{
  "n_layer": 15,
  "d_model": 192,
  "n_experts": 32,
  "experts_per_token": 2,
  "d_expert": 96,
  "d_shared_expert": 128,
  "activation": "swiglu",
  "moe_layers": [1, 2, 3, 4, 5, 6, 7, 8, 9, 10, 11, 12, 13, 14],
  "router_score": "softmax",
  "normalize_top_k": false,
  "routed_scale": 4.0,
  "balance_loss": 0.00325,
  "balance_bias": false,
  "router_z_loss": 0.001,
  "router_noise": 0.3,
  "shared_expert_gate": true,
  "init_std_router": 0.00825,
  "lr_router": 0.00213,
  "vocab_size": 8192,
  "norm": "rmsnorm",
  "norm_eps": 1e-06,
  "tie_embeddings": "early",
  "optimizer": "soap_variant",
  "lr": 0.00458,
  "beta1": 0.95,
  "beta2": 0.95,
  "grad_clip": 1.0,
  "batch_tokens": 65536,
  "seq_len": 1024,
  "train_tokens": 342600000,
  "steps": 5228,
  "dataset": "wikipedia_en"
}
Below are experts of layer 8 (counted from 0) of a mixture-of-experts language model. Rows are named router (the router's row for the expert), gate (a neuron's input weights, with its number), up (a neuron's input weights, with its number) and show model dimensions 0-191. Each number is 128 + 24 x the weight over its row's rms, rounded and kept within 0 to 255. Numbers have three digits each.
Before each expert's rows: a language model's description of what the expert responds to. This comes from a sample of Wikipedia text that the model never trained on.

# expert 8
It responds to: Adjectives, adverbs and their endings in prose and titles, especially comparatives and superlatives such as best, most, well, long, less, highest.
router:111121092106171111138127138113096146143135145118167161104078099107064177101159150109148146128125111131129101134111096118095111170135078132160146146102089103143129116106101118148134115100162103110111173138125105117112130112130126110142155145133116098164096145135164133103153154078118145086148113117089130130141111125109153133180105111122086146104151178119132156138127118115149178131076109092121127140151123145146123126087131117123153125085128128159114143129133154160124107143109151154163156131125124151124139142147061164107163108113104083139128111169160126137127121100095093130
gate2:084148140114100165146160054150131126123137145098127087114126108133126137132119142103138183133124125138113120145114135087123142164131103087161134166144119123118099104136173170107142139140108148138131141098137112124110148128109120171151126152144120092105122118153120115121119065156122138159109126140097133084108111122104167151155103182131154108118147104140103104101089140106112115110132079109138121162169146103143138111096097126117139112144124131094140089118153129136141111119095128079068170080092136116131153111109103078114126127127098158084121165135165136167127111112110149107
up2:066109129144122117104124149189115124122139124158158107154160086132109141132177164100138114126134139148147104089121153153125114109154180113119111097135121197122127152142113142127124142083127072123158134138107107151110134131171121182096144138105121130149120138126086128121170161176121131103132079146153113162127139110126132115133123083137108143094152103114072173130148144157140094099136107146139139116124150106099106127163122129093141130128114139175154139141112159137128106101152116086111093154126132154168088115116115130149088135109130135150131090109131129133098108174165109123
gate3:109091129088158130159112113141102148103103118108083130125134118117123117168100086129111135113152148136135138136113156129123114127143135162125084136174148137183129094150142113129124078133131140164166167134159161142125100104122118134117152147164129101110127081127115123147141130158095153107114164114145126076130130105080153129112146126125109135097147096159114142094127115136136137148159112075122096144146121134116163139122102098118100143100109127106113109157149143148137106135100137094105174166178112188154144166115129143142091167160174120125144075149099141149140117168097163096
up3:091121119134118152066124140129110141139159103096147129175165154113166122137122152117168147135113086129123130130115105094164132122094156103145110096165084133116143110117126130133105124109131128133117144138118141152131134108127123136124125085106159128094147112150137165146141124141106145106084099119139103141100129115157138158103115162156140151138159162101137149101109124110100070169082109081110135141142115163171092140121146086125150140091116169094114076120123084137103128088109189137152126152139142152100123142144129110125115053107128106188142117093131124104130118107154148136
gate4:126119138173178118091134118116101135101115114088078109101145123104145124099165149148100129136106152098112162165133112129112155181121141113135102125126134150116127202120119080117113148160118164108105152130129157132104105191140139172139134112155124098156143140154110180178133112110117159111142122112128153160131126138129156133130117152150116110099150143139116103118154096150127096134100175081148140117101119132125173141103131101126122090118087143155141116131115130125130129129142150146145129136121143147138094105107151110179166102113114105154122205133084174122111147141161113130
up4:063125105155127165124113141127129158084106095090146113149127101131110147126131125144141155150135130145148138162114115162163143186156141165075114131117121113115095145121149108117129132147156146116140153085133103153124148148105109140134123085142133138154172120143089166182124110105145128129139096141091149125110136108100158107141137178129134148096119100101133121144082097160166091119157139093143153113147071119125182144129135126123148138163132154126137093143145134112173110150157126159157105158132143127127094083141134129192145107112142116135128200114100130117127110131121109110
gate5:113130142115086166137053165107166132137139116173120109099143110091138111167128109140155156113118157116102107154137113113112113137149155142104107121110161111134150135090132076174160114142153097122137157151112124144099126167121098128153098140158186119187130137117135136112110142134108129126128106065131125133162117171156173047145159105098130125088083142108123108150121138098134146143134139142134147149102122158104114139081123106133159133149151133149109107143143155164138115083151124152094147120103109131133155110119131145125131126158129148130142106139144114153135126099128128189
up5:182139091139128102152139077132132158176156151103134125195120122122150135064138138184134089146181104121157114134117148115136160137118138108148145109128089130113157111162109164127137130082122140104081125086117141117139110108146099172138092117103141168117128139126114138121160121159130128150101122116165121121110117126111125142108169068151106162124147131138142133136143097125130146114122161073137092151093143104099147133105135108120162151144136142156124145092192116135103136158135166117130122155153124157073156177139108121132144104158119156123127116113147140135137114155138115146
gate6:121150102106131162177119108164109112127125180116114123111082139126121153142122149113135119113164108131118113118144076109165103125094069129131112130109156128108118112111138114097104153173147155107091118110129130109149106145106131148148151148156146129134121095104144096116128114082143148125167116110099089128128177124169088093111096149075086091129161125159149129140127172107102136131109123096123125158148122135118124126139105160143148132120116124123130127143064107142163141139083152099126186119121151158138132150117140161110108118153088114115188157114112098091100127128130167175
up6:123171116155118132094191137087129145161152146089107104154118112105152094102118151123140140141124100125127121190096156129150116148067143118135077127099133129145118102065137153087082129129114092091154162095104150133098128129174148111131152103050115116152107121114126141128060134140159126078142117120142141105119115160135136122146129147149096121124131170156135152118137162126133091098153145115119116123079143142124121116167111170155117101115127102128123147100118138121129125113152126166120134107089119095106109113149123118141112108160088127134139181134129127125131133101121147114
gate7:118164131100129150134118138119111144170140162123115098129120099100143139133145132151109114113095147116105143086115100158150110148135129142144142153105149125137130159153147132146111130108161129124132133149150126126171126118134090097131145157106066149106185101141121125103150139111090113118153141129125153168185092163148119187135135137163124114139162148137138098108137129136151105079126088118127176076127127128131106071150147087162137165138124138130094168136124147172135138122127160085115068126122158115095167127112124169105170134132123142125183135153157143145129150103082143153
up7:156138130138138140128127100100142143095175100107136156124103112158084165167136130170106164095167124156105122151121124126150122123127140182095092155134149140163117095117136176107117125158133114116193150103097127127101114152160166140141103133129109103111122095164108105143135125125111095134135165106138108152172125087110121121136125139123169161113109108126138094141152148133119120134101109095097111140126112127149089097060133128153130137110111166129132132130092158074152161153136108160162117144134100163112163087158122118103103091156129156154114140128115171147138169098134137147
gate8:126153122119125124155147128141117147119143128092089144112119095131104130158121073111194069119170122097140109115135150151119122145115143144107163147170123124104115139130139149130150131153120071160156112113118149130157127111171149163137155085113143191140129116111160094121126123126138100100130135119119115151161127126117148196108136109108150137099129117159140121107148093142132096144117066089116123124137132219134135111106099124133106179148139148150127103109113097161141133122085124165139126168130113092143145147140116135168107156123149147144156114174137095143160115126138142110
up8:131103125114139104108130146134125145100131119095110143135102133124127166119136098155108185069155152145118172123117135100086151140107107143109161114118120122161122167157159125165099134170130109135165109110121131129159139112177124187156141149158101143141123158175098143143116161124111081097127152134132138178080169122119130148136164158142129149109115107122161142141116126138139145108095147108101100167095156094135113143114127119106124126086132097096151116099135109087108189148139115134111149128108047127143099094095112142134105114092173135165122138129141121107121133132125120115
gate9:152083153156143122133093125136147153150143109146124113092209087104131154151099168121133109178131141163134146124177105097134133166118138152141114112131124123085139095147150136106102123143099160080151128127098115144127159153153122138077137174138113157160108078119167114132142113115116127109103140114141142153158148115110140125082152081178103165113136138138145088126118170104135155155115138135142111141133124151107146142150183145136131167147139110135092097143116157124104094119131135118110100151147153134101092136140114144116136121144143115135126128157080100167128158177136164139
up9:108143121120151092107126077162140142141129156109113103141137134130170120144111108160127119156153142098123144113136127128123099169144098110141141138165118164093131169106129147106150105160185116107123127157156094139111133141111182127124139140111123167118142170159152129122142122154115146157130139091086081115107123124129115158139107143138132101123164095101107136149138134146106110116111132151120140159170155138110145153106132162128160204111085126149154174145124124136114113089082143108160096131139118134062141117108148175129158125107106116134078130119118196135147129123087093128
gate10:131130124146080087097150117122117152137113141094125142135147141134149131094132149072081097139154130132145184168132121105153126140140117116096120106076118135082124138131142091155162145116123090152121115103113121153115127167134144112128105083142145153134131101135138145140118150109119144100111154088165164147104147162121148145146134086181083141080133138147125149191098085159135132133127138126152170134160116138150160191118111108099155133128115162133169134119133109127111124129119121174098129142129163090098150143146098104084119111097097091112137149108133128120163126145089105131
up10:141151120169130117155124102161142157101141146122136135140117144133110147123148154106124091144153123128133131144088140149105141104150128114107141111140104128142151123146137098098129137109162091104158111090180108160122103115168068148117080126100130169121142143120132124111116139139118117107163117152139125140166158097132141109097147107140148088117156137132114175114127117108126179147188091145091114149151106133085122122128112123148166134108108128099111142129126141072173138091107151158128100121133079126116131144140116142151105138085199124074100142184157165175154126137124153122
gate11:121125164120127081149135124084130094121125115182131129125128186179155165134105136163178172129147112154143157137106117114135093145140124125087148130100174132133128142110106135119103130113166110115117109142119141137162141116095102192118154101096143136127078147086136127123132145112133161126121180137100079170127111136113121119114116121109143115147130166134132124121172149127118074208129153147104132135167107109113103120124137088138165151155125096156104142147153101115086139107173116120121147091097132148148142168120142147140073154137119136145136158122146117111132136131131102137
up11:088081117145116137086144171083128116090116158142101114098103089125143125138145159110127104142098140155135096173135122134156103130094116103086125176120083134132132172127142116142119144132196111153113112114171109097117123123126118122122154088125135128130148113133139107136160137149166144125128136121092126156127113133130135111160161078179109113103147167090111095107139102097126115139095152132098161100087159182110106082111145143132125178146138108074092143150106120107127141110133082112098165134149127123153124107152095132104135081102107102152137109135110129140123106135140137139
gate12:129175158155127163136146136143126096123139170115104122099144137154150124082177157122160151116148160141178080047110125141129156114150103168142130135129111115135132165118155109137156142143142125134112126162131113120122104109122109105128160167100140108137116096156098109091135168112145099108140115111086132088156133120141138092114132138174153141101179156106145118106114101149124141160159146123124130138144147155144141152078181089133124136142144147107075158126110169086110142142117135122175155112141114097101150121095099128120133107133092127105122136139138149128117112138132183168
up12:100096126155117102107120123139140133077150105157122069147207109086117157126080109132132129109105144105175156133146181130098115144163078119090145143147161116152145150089125162139116111067113092116190135103121150136146113070158160129136106137163140081138104112091096130158111127112180130112115126141148118110105136135139132137142117121120151138142142089115131121133148129149105146097150105142138160116127129127104145167111123143149100126129093099098141102128126144139094133117122130091114066135126150135156129105096123130132119097089128088143111135102135137111087131105139129111
gate13:116111116106112124156150113114133146129123162154136128134122086081118147098158132136119093131163072141138118123140143093108163128127138108136153095148103123109127126078118119181082106151136153147180140142135156108158113139118080126127130147141129099119148121125130118113110134168119130113132121145124106091126118103125160186108148173099123164088150151085126086173170153123109147140057130125199145094148115128131133139156118134094121127142137122076078149148135140122134139116157147135147123124104145138101127110126123119103125103133129164124135083188131078113163080144133126134
up13:165137127135129160101149122088169099136117122137120122126117105105131139137088145111117154108117130133144120124141137105148165143141139095147112149096131127141127138147084174112149109144154099112075135173104104134126159129110137120138125116159137154159113091114085147135136141119140179127143126141148121119098159158081104098159094131170109095131091105112099099143146074116128146077118110136135097147130084129151131146125132200104136111179111159143106141131189147080097105122094119075144130091125092105087158132161135125158134143125145130122133097106148100088093129141129127155
gate14:114116106142117106145119109127146143125126128118138128098110166118137105159129185151109139120123140127112079130172135077125146126145183118100194133076155143126150139120109157088070155076183141128090141141118120122140162120129151111106116137097128141107128163131139139098113117146127116162152099139095140146116135104116131164136129136082145141126156133134106132169127156140135158147166144151162129178121108135142099063159106126181160113128149101125132111132113113163109119106067090159175120133116157098128143129142149134111102086132114132119106123179144119138133126131135088107
up14:135116114102101144093131142157120123134099120114180106149076151154120131119136177138106101141118151082075134114102152084129161118089116125126123083126108107094125120177160140098134176073093118116130155094112113142156155120143117107129122121110126156136103118142170075138130152113120081110125155157089136113115089084095153129140129115138100120112136143093120112132096144143143110126116118113131133150152096126128102123146174121095129155100130142108108123100155108155138106148130122088151072094116140127148131135163108173118133077181124103119121164125137153165140122119150115082
gate15:089140069155128138136149141139068144124117122132120164105111103154124130134099131101136133122099136121167113119133136126118145171139177119129124166177112140114184084155134166069112135122133143143122122078097128119110133122138089132100134132097126162133130177102127125167141124110130121100123173120144126102146129138129122117098161101169083133078126145134092112138137092170132105116139125148147170110125123117133142124094140094118129139159106102117118105133123160104102175130162153186125087158160126154171116148134106113133101131125095114158102168128070123105132140104090133153
up15:101139121153105099091122151119125189119102127122130129145156094142139100158115096120166143153094125111156139111081176127075162148171141135114137137149125110099124101134181114130128131121135100119126107156112115127155129109166116111155116114133092116143157123138097136133171104089118137120123115138149118148101119105179135129132144115122119150088160105134138126125160093120136100169119157173145186117160183140135129168122139124143172118107154098153113153110108123162149159101113138115109156083156134108105082097077090120132146152131069157110157128097118132139120114154108105146
gate16:121136074118176103075143139163153130127110122079130111147141127121060096121158117138117129128101122109117111139134123131145154124143124198093085099118140127144153117136095146101130108106126103156140125146114136145186114138170098156158141138097110115146150102113142108111122128092138137121110111131082136132130092128168127147079141126120141125156137118122145135131117100169144115154138103152145108139162127171148137130117156108159148147142159190140100090166148132170168116143159115089114112107109100127145144098118155148138162163105151185114109135102132110085126081130098117141
up16:144149132138118133104132142134156088120094116098141134133110175110152147122108127101108111150144134099080113124155119148114092122145160108109136105160110126142120205158083141100153123112123120095110118157170127126092176115152139142143082143127136168128098125113103091155102131132083097100122151118116145128146150104108144137121128109126158124129087155135113100155112130108117164181123099114118178132103110111141098119115091112110119087194113129099117088143170152128142135142171124169167137148165125156134110153126162128177132126098135094160122136140136111146150103086117114168
gate17:128113134122149123150096121138134085130155139145112159129126105158107142104105163124098139154135061157109082141137137112105070074117126131151098120128105131136098158152071113126153176130123052122154139114116162153098161088125159136137114141163129145144136088085125125100180105166158140093129135125095146138103129118158115112127132103142129103149139142121136149150151127081098095132126114145159152125144118120119133141126131118127127161170124134096160130146105131149154145093113112117122145092183137135150128137152174141164106150119118137112149116089124133115121101129182070100
up17:141134120148147092108121138140108137129124130172180110107082122135125161096125118111109145114160112161150154094124129133118143101162108165121127109089163163115079129118128176100116188086144136132134093161137170124085118149107076143085106119130112124100123125149114084161132149114116160096109134133141113166155154120116099155163167118111129109136126122132155073112105114128137108114102127129146148122174133145149149144117130127161132118124111145103130070124136079089137138135136119151110098090105062101131131114105115122108154086105101137118139132175133114176148145119126114088
gate18:138110120107103131147118152169124130093127115155132109155084106146112148151148119134120109117130138129112151185136118120118090116146145174158163129136121133136161126143161111106152130153165192088101182115151103116152133142113111152132203128122118113108069135106149168082150087121157137089109140122095115138128171114142096132148112122121130164109104145170131088140125124086090149152116109084126182144132149120156136123095156158103135118114156140140163151165126181177127101130096119095095128112129127168119151118136116106129130123126110158118126087119151129118116144114137165125
up18:152134112114177135095118134107108155131120154141107179143141157095151104145113110188134119115126094127146144046144118130168130109139131108097098121114164160133131138156117108088139153143126105164087135107116165139129073159160121133109116113129091161154127102122132139145133131092097091118158124094129137117112137157156149110127115147139146117140170116105147129115159093179126140131129133164153085125121095129107097074143136118138155131154093118166116159097132143091134135106154117092143150106079117105090141161094152152122145099130137107123124177114134110103175166122116119125
gate19:109111089098153162131101098102149128129174090122123112123113091118136165166119131096133103133122178139130127160134105117131124121134123141115147100091148153139114154138076129110161128143140151131132144163134140196123168072113134142125120138110154140143105172150091153133167085132111135180146104142124147134097122139135116127139136098118141138107115152062117094094156134124158108144121148117143153126137139099137101156092149122142107125110160152087128136154117132121085143130118157130149105117124139174104091137135133162161123076099146092136147109164102138158135118150182111060
up19:139156122113088122157129045154102155162138129158126117123105085133146098167106118165099113176134068167112103105126125123111119116145092112105067111167150129158153127107111100105137097110135148164107118140085154117137192115117155141092097162119103131171144158121119125100138163111115123112130141107134116138145125135118130086124164118108160129123100145169145096127144142111146128139165113112131139172129130141128153126101144131111105084130121136130137139155118117084163124111103151120144128127156138158107146169136117155173122133125147125153120178126169130124163103081110093112
gate20:136145112156095168117106151166063093124110123109137122108138142103105183147125152111141155160096112155129112108103111112122127138088123151124136148166125111099109090116124155124112117152104075129126163149105128146104138161170115150136168136117141099121131118102100157146109097092122129108143132103121139081107135064094135132113118104122085131151113151146140126130116137153142171131102112140121119102101123133135107108137144128081100143172153109134126119136133148106104114138152111113120080115107126149145157128095109110160111031147128066097175140098164110115131130157118126122
up20:111179121131118112127107123139105137125138110137122159144113144108124164133126127145120161068095125160092112115135153137121121140131116132109122148182177131107112119076149167144121147145126110120122118129164166093099161111134122135100107095106125119106120117139139098096131142089111138108159165163150148105109123141114138156110111138121140085101141118094115114154130118183142200155104100139151110134120145140196097111118128111121114168141127164097118131107143145061118100146146126116115115111151112130106141126126115138116147032115167094114143081126122136147159119137167106162
gate21:164090147121109124145133153138121119120101110157104169154116117118137151141127081150180080126111124165139116145133184101129099141070124109135151122157127121103115077114106145098129162116128135171147157112085125173115136118162157100144124133106129131115103181126163151142172134130150125123168141105126100116067170113129082139151142136119096102123097125146108122150112134082116152123072110119155111142110123110091161079101162128122109127134111140134124108143155100154125143100160114153109089096111147106125137161112163097122129130123114087126135130123130181104110119113111086110
up21:127173101123144128122125136073153130130092148150061126113121159115099143160175114074145124105149139163125130130116140079128138133127104137118139109099108123138147129130115131134114079149118090104116132122152086085126099137122121102145125120104104101126114164138089133130109087103120161183144131098135143153167163134100139135102149169140183123147189120168163088159168140122130117148131155120091148153106129128096139163136109170130116111119130131105095140078125135093150089113124104080103163139105133109129110133117099108090127167110146142125128117075104103136135145120116127138
gate22:156154137123117078115137169116131135088136126141125111154108129149144099148128134153159162176158128129071100094161115115131118106143205125146118133100053135112130131124151108116070104141120111147148116130144129117142124157115091110138158144138104143142113128120095173167090110167153123099160152088121133115152114133099130143114130083169140139101162112133120148142085130142137171137087101100143126120113145149110117106132122127166131116119158111096112130124120108147100135145129131136071141147188156170163172112186166140143141121120151128110134105115121128123111139135153114157
up22:123097149172148082109125129092105124127143115120158131180135088120094130133132131120117139140171111136154118120073134087121127174120148166113101104133174201106113115135159096116166095149112148133161115099145146139128147123148165157106105150104184118130143107112152085144102125122112162119089125098142076134138112136152117163157165103126157123086111155110100087128136097114109090118143164121109117117128144135109152168142108090107122134119134109118158135112171112136138125125128119109181121127124122125084139158126134130124097141118121176145125141156099146181078125147124114149
gate23:145136122093140091137189075165146133146109112084102146130136139103120132111133102129146088096121135084106094126117104121123134108088159162132118158142144103119089132112095179153135148140130116150108152138120143135116142160127154134143110134078091078134143124172110114107090123143100110117086137122142156106126077162141134128121166139132107143116107102106154126176095100108167121127114100141112171136135124151184127116116143101142139129123166153154147096178095118140173114125105141125149111076102126152119125143135156083141097112131122116141147102150128132127185167115161113114
up23:139077116130090107142128167118142161103110142109136154118102117138129063099114153174087113135156131148109166085096142119136166116186069133165100159079104131153153158144140120164148118111106119137112124172106090158136161125124123125141152141132106132166090116156138168138115149129100133095107119107134128130135144166150123120128110123129121093100120155098111131142102155112084121119109157083089092152142126143129123170143118137123106121151123084105125119113187118129101093144101110110126129160139148144160102092093123148148111093132141114165134134131145123069100129126105139129
gate24:183125134103149125144154159134108128132146138128114141155128120157099110084160152121123139120134148126136176179150140129110130113156132178141097129091106142127144121124134133148087105108095128131109133123083125140157076100162132143168143067128091147143152129150121124124123093127141127110118111127164115126098110107075156104112122148159108081148079142105106133147151123136169160139106136134141135146096170119093149134152089079107148078155100145144113100166122131139139089081121156139157138139090124116121077106157125135177122140175129129141112103110115134143139158178149106132
up24:136130139119104158109131109096115136149128141151145137142130126092102152124163145138127173145074124099143158163135149143077136134122111138106123127115169132172130122123120144126145160125145123141121134115146164145170081137106160116187114088143099142134130113172108117138133158120188122132101129112096114111125165162110118122144131141098098100085167130112115134145128137134082103125148101117155112141156105163159102117111116137187131096085152142078125157114103153140131133168129102127139089139096131119097050089146111112132143120108154153109136085100126179113133127152137114082
gate25:189118095092076124128121154122171107111099164104144128137176133114113094132132114157101116141118122125126170134125181150122146149126171158141120131160123095114164130123145185147088133157136158130136143147133131127140107122141133045132110131144130123142151131082146155103099101091099099124159142167104125172079160130133157152105119096113129131144138107109126107134119100131153130137118113124124189127121141151134144090117161116137139142160157136107145139107172098084125125149137156180126122156131160133123123161113122098117159116118122099149101102136091137119118126120091114190
up25:118158159118169146118102146099106098154099114101130127134162149146122129121092123158110142123154075146158146131130133142134120145125183146191154083136104101131112116140147147133148142133153145158091120121177121091157116105113122114147147121158110131134166131129132158085101124119139164171137122080109129132095115123103142145109099146123131132138139110145148081129198116152174149137097117136126155100162135140188143103129131134116119158152097131113140151102123130143075144139138131154090120162148117129113139154112124097161130126076105078146155112094167147144108126068113126097
gate26:145155121138146149136084152129160078167130131102084129131150120114140120143108130126129114147172122122144137136113115147148079121158109095095099140119124086159123141122130109096155158138121115154076109143115160110130113134136161114108126166110118095141113150141125128091134134145154107107130091083151090154152143125180130089123119161143084149103144131100116125132164113102133146152143129149151137100153113125082145143137149090132147131136131155159132097105141092149090135143131119099189095128102155118073085144141123103118162103164133133117129151140071141118158138130048085131
up26:146078131152133112144099163140070119167097115126145088097096102120117111133048178140136127099129124103105129120128101117142182184126113168169172118134157153154132130136175171137143111121146113158120077142136095107135139084115133127152117119116171118126114165132163115139089121196111080111163134095135120109159125160125156076145139122133120117136160136129144166134132169120154098146138120117114132121141106107139099152111148164137142143137106115164100128145148111141131169091100139139175121127103120140132113113124145152116117135125155143128145165140127135125107105162131109134
gate27:124131109113135117122091098150143160118117115182176110106130139134078129144133132138116165128088222149125100109156135099111143107070140123138174109117132115129106126133137164150152166137136125159144161132157113155084154133185129137127153106118091180126136169124071116156140123094108123156138127116097142094140100134139097139158113166090124130153161099118146109124098142101108144147146132113130151115172123124123157126168136108133168115129111103118142158126098167164142174124106086136147102103122127132095133101107135108127119124152166100140128140151132133124139106102097158109
up27:096118101147137126092123074173133096166159136136163105093144091134145140115072084141108129146125133076136114133136168157122092098105144109091113145144147107123153144149112115121150167126118154149133101114134161125141147116144161115138139116150101119118152149110121126100173131137149158120091149124141157143143109121126120152138116145119092116142145079125145145073123106148125130130125146108125171110136086208135137094103140050073155114125127098144122136106132137059116134195127120092128115131100117124121102124135148141115141128137158106149118119099118168109141115127128117146
gate28:112148110127109125119102109160123109145142112143090126142159104105098172135064145118167143080118110113144127112158143098108124146125095120078106121178123133155085114158113147149090107077167107150108138121114132153152096140110113100079129095105157142141135132103156128141113133108089099123127110096094113092089150141134123137104101123127133083128101115146164117123151126134146125110167111130125125137140131106128153110125109152127080172159117132131123145103151170138159136171128106138218139173159154114141146124116121112128092093114132106094132182102138129143138116117123170138
up28:121138138112090113130108108170170102099116131124136132145203122127120173117122140123180177145097106143126107088150097130116112156145106150144121147143178122083088124163097110138117101136117136127086125093165140145139100101154094089088148085113119131149154114094099125147130118174093098094114110129134086142128117132130158127135130164105148105131118124106163130138124133129115116107155160126137134124107149161138118131161121124123149166094109134083118142104138166131136139179156085109148130147177154138113079121110129160106120121124136122156119170096109096107089132127167168116
gate29:136115160146106103121123129147127105118131116125126125146099127126099108109130119114088135124156136131138086119119132075151106160128144147125124104120087131135092137141135144135137108142084116111136147131142183077092162133115144145138159179138144134090078126131128105138110182134166120109077113065092133123091137096097125112186146154113126127200111122147121146143118155121140117170164113102099081133144160137107120143111095153107121138107164117140096117125131097139121130132138089163142093149133089149086169120169130140096111150141124111157134098147066127150129107103099130125
up29:140132109087121134136104136125104104162135140119076137116130094086064109127112140125110146147139133134172127146105155108123083130160147132130150122120128180141126103128144098157115108145109130072119139137147132116111135092139139120166146155151114121108142156103165142161135106142107075101154181083147109152156120113092139094123143124131105116128123152130146139081149121124145180141156140116086147149175084129122095170143123176148174150201144103123126110088130126142167146126140099139156121165129089142134104111084139141142115088156137097150151119123149131140146157110125127138
gate30:163137093116115121150103150134139117119096111129109142115129103133078185130120123094178098146102151133144150147175119124086146153151159132175164113103158172118156114124110120114136091105124111107092131122120177090169170119107124156121137117114087100089123114109130120093148181109137149144149112147110124128111142097088106118144119109132127107088115123145076104095120119115111133131090156123144117121138128116122128122164128109146162162137137051162118151168115124140099121079112159109116121133123095158085125151127089126132079131135152142088130104114141140085106121115103131154
up30:108137152126115162117108112141149134142130124162141139102129155105136097140099122119070124065138104144114132137116154135150120084104058126109121122086150091168147109171120146120130156119158132160140141160140125139137122108090126109147142149173184131162096109105139106127116159102106125056112105140089106107135121150168128157127141152164155121135107134108150119129124124127110103073106173145137155119107084109099119124096109117091106133109145104167093128122091122119151157158138138107109146119177164149130096103124116117094108132092174105161122105096119146137111122150157129127
gate31:128052107144141121133120110133142138137105104154144151155087088127091128132143107082116171136136130125123094098173158115073121147147161144114150118096117104108073097142124129089127082130152168198180115146140080126115123127137070163169125095130145173118126123113118169155148142104132111170165112132140144088099103166124132103122103135089120115147164124131132127169099093101132158153162097161131121129120097116136101132130144121137112114151133138115146146148119147134105141139104140128131125137117120147135121126105150149126118121145136158141097116149143087145118193110160127119
up31:095104146141184149122129145194146083129118127136114129128120133142096118107137143105118154110103141150140141170169139106105126126117168165111088104080140136129119091135135159112121133146148128155127117153115088149170159134119127129131118094134150166114126115108195160123130137134070125136104127114159104086099135137113107134104109112149127171161143115107154160159119189127115150135125137150133109113100149161125097128085073122154119145155115115126094077155127098144113144126133119181121121119112102111129135118146126116171114146129169089105098165146125101167138180133134121088
gate32:161158176115139142124110129130142128150093100144131184123120114094121080141104142079094140111130136096159134100097134107086136130110107143112108121145163116147128098118155107150132128208121122147147150131154122099102117144156109116147174145114141142133161123104134112099138148123113169119126153118074139147129155091154116151070121140112110150094150134110137111119099157101147136156129116056093152110095146150125103088126091139160142098123162108117110110142157099121138121153136147089123180116146113113133127159185125135076143143109119093148140103153106133125136163132140159138
up32:104093164163140131139115133143141092104143151134130087074147143133171144063159112166113156155100094146061116150151117150145118136154143094085120133135121136130129122102139139110107106082109111163133114093152124155157122116127113125110087100107122106118139123164135107140124096133123138138148092145145154156125144175109202139146159123100151139174102120119148091098175076131115124099137169146144126179118143083110158120126104159107103086153106135113128118121111124105125111127135101141113122129082117101135103132091106158167123161129116148121101119165124119128132103141124116109
gate33:111129140090149105138138137119173114111119125189132120174133132100123182142088111127113107171138085142114080116156109133114123116168137100158120118128132166114106094139116161105108176101123123138156109161127108104134143152136122118124149142096166149125148134109117111105097138133118166136135149154140124171091106132135138113109157152106138134142103157081121139145161127109102154125147148126122125117147133126151163130153145115133123144139126109126165135118154173124127117124169093109113091127176157145185153165092106083136111168148125090071139159084149167149113160133107130066
up33:149144079147102171158153139121159127169111145145129135172124109139148129113143129110125126162138120155161168088096142166129115126157165114112128122103183115154149087151088102113085106172173137156128126122112145116146171107151129152109146101147139142093170144153124135150125125122140132170123128073140129125131126134125124120187145097158157116122138129170139118084109121098104100109129098136147141123135105100143159130134163140129107129102167104145148104080110142153125168125124093084103125097131147114144118119102126085120185113145102086095118125145089150130156151122091164130
gate34:124090147110143147175129139130150142120130147108137129105111109160143144098140071136162150120114087162123112141143110090166148111102148109140150142143139118120130136150165118147108149180114093127113125110115073096169177097167134155127114121155138153115142073134103130091148098089153110141082103170175148146179134172139157105133144097123164104117122136132102110143106103134117119171107139174128136131156108119133134118138116121119134145171107089103127104142159123142114128076138096109140118135122121123105079132109105139153181131143103123120090081119111163147133157150166122113
up34:118136099106097130095114100116111097154140127129104150119101106129094178106133177096102101131136132119138143087177181133135155088091142148083069204140091135135143123120113150164135109111127118159127119123149161124164150154139105094148159111109164110117135093174088125136146158119147095102169186120099168136092116141139130131138121107145102149155153144089103153090137141114136140123107109129130088107164124114143149150102151129110137134147121115151146123160114097136116145134101136106138123150123160164113117180113127138146125133169127091162126110159103126144134125089132125149
gate35:111123170113118098123114138126152163181138141169159122123161147155158156169095129099166178190150080145131135113103136086116119157145132114175147091128137138122156123110111102159150106144156156104155137143067120120116102149112145118124160122142087120126132148119154142136099166080155105109142144083112141103119119134152153096148124127084132109118107143138138120103135138149120136126092106174087121112138104098094140123122115115112100168124162112101147153126117152120164098145109143112161124153129101128132084167140127056116132119124106146132108153145145114122124087135125159170
up35:161105152132145106129150130138138094118114098127113127139114146085105116090156109132085097110138156105147138168147114132123077079158162160167148128135093152115104132115131101095142131103155117115078117133212131113156101122143114157159115169119153151103146125126121130127124124161116130144098099152157141131123152154092122163110156158109095121147150126142100154139122093106138098117134143110164153127090191125106096136121147102131126133126079190151129128098146126108131141109133127093122146101159192094135133115122139163110146138181146110117138103140107091153154163130134125124
gate36:080139133130172139079080113155133163113140128147143151106141105127121104163108135130137118153111171089129128117137105107111133116097132127162119157170171158135139194096155171161155132182083113139115133121087084136099110110094099146122111148142107125063113142110136120114160139125107133103121116124126124121152084119107081122139114164162115156128164156111139121167147106161132112134113149112157096126125134151159143084088101118174124097120077148124118135162173129148106108124106157110133126094134180135101088118121153126136125130150106129117135143143110123134110098146119139099
up36:108110110178121132101138123115144162126101133113125107108091133101170126128137128119097114154126097132131122109122146157126106111169134164150129136126107158105169149136145125129112138103132121106093114153113130114132151107104078166110130098107136149176169122084135125127149158117130150113092120155115155100169109095073150140134117106101101136158135111111112135114133135093181123163108079092108116143116111096076128172168163159143124127111184116137132102131123112136090119097122073130160159094090126097098167086097135111103124106108101159115135142087097154123123109154136107094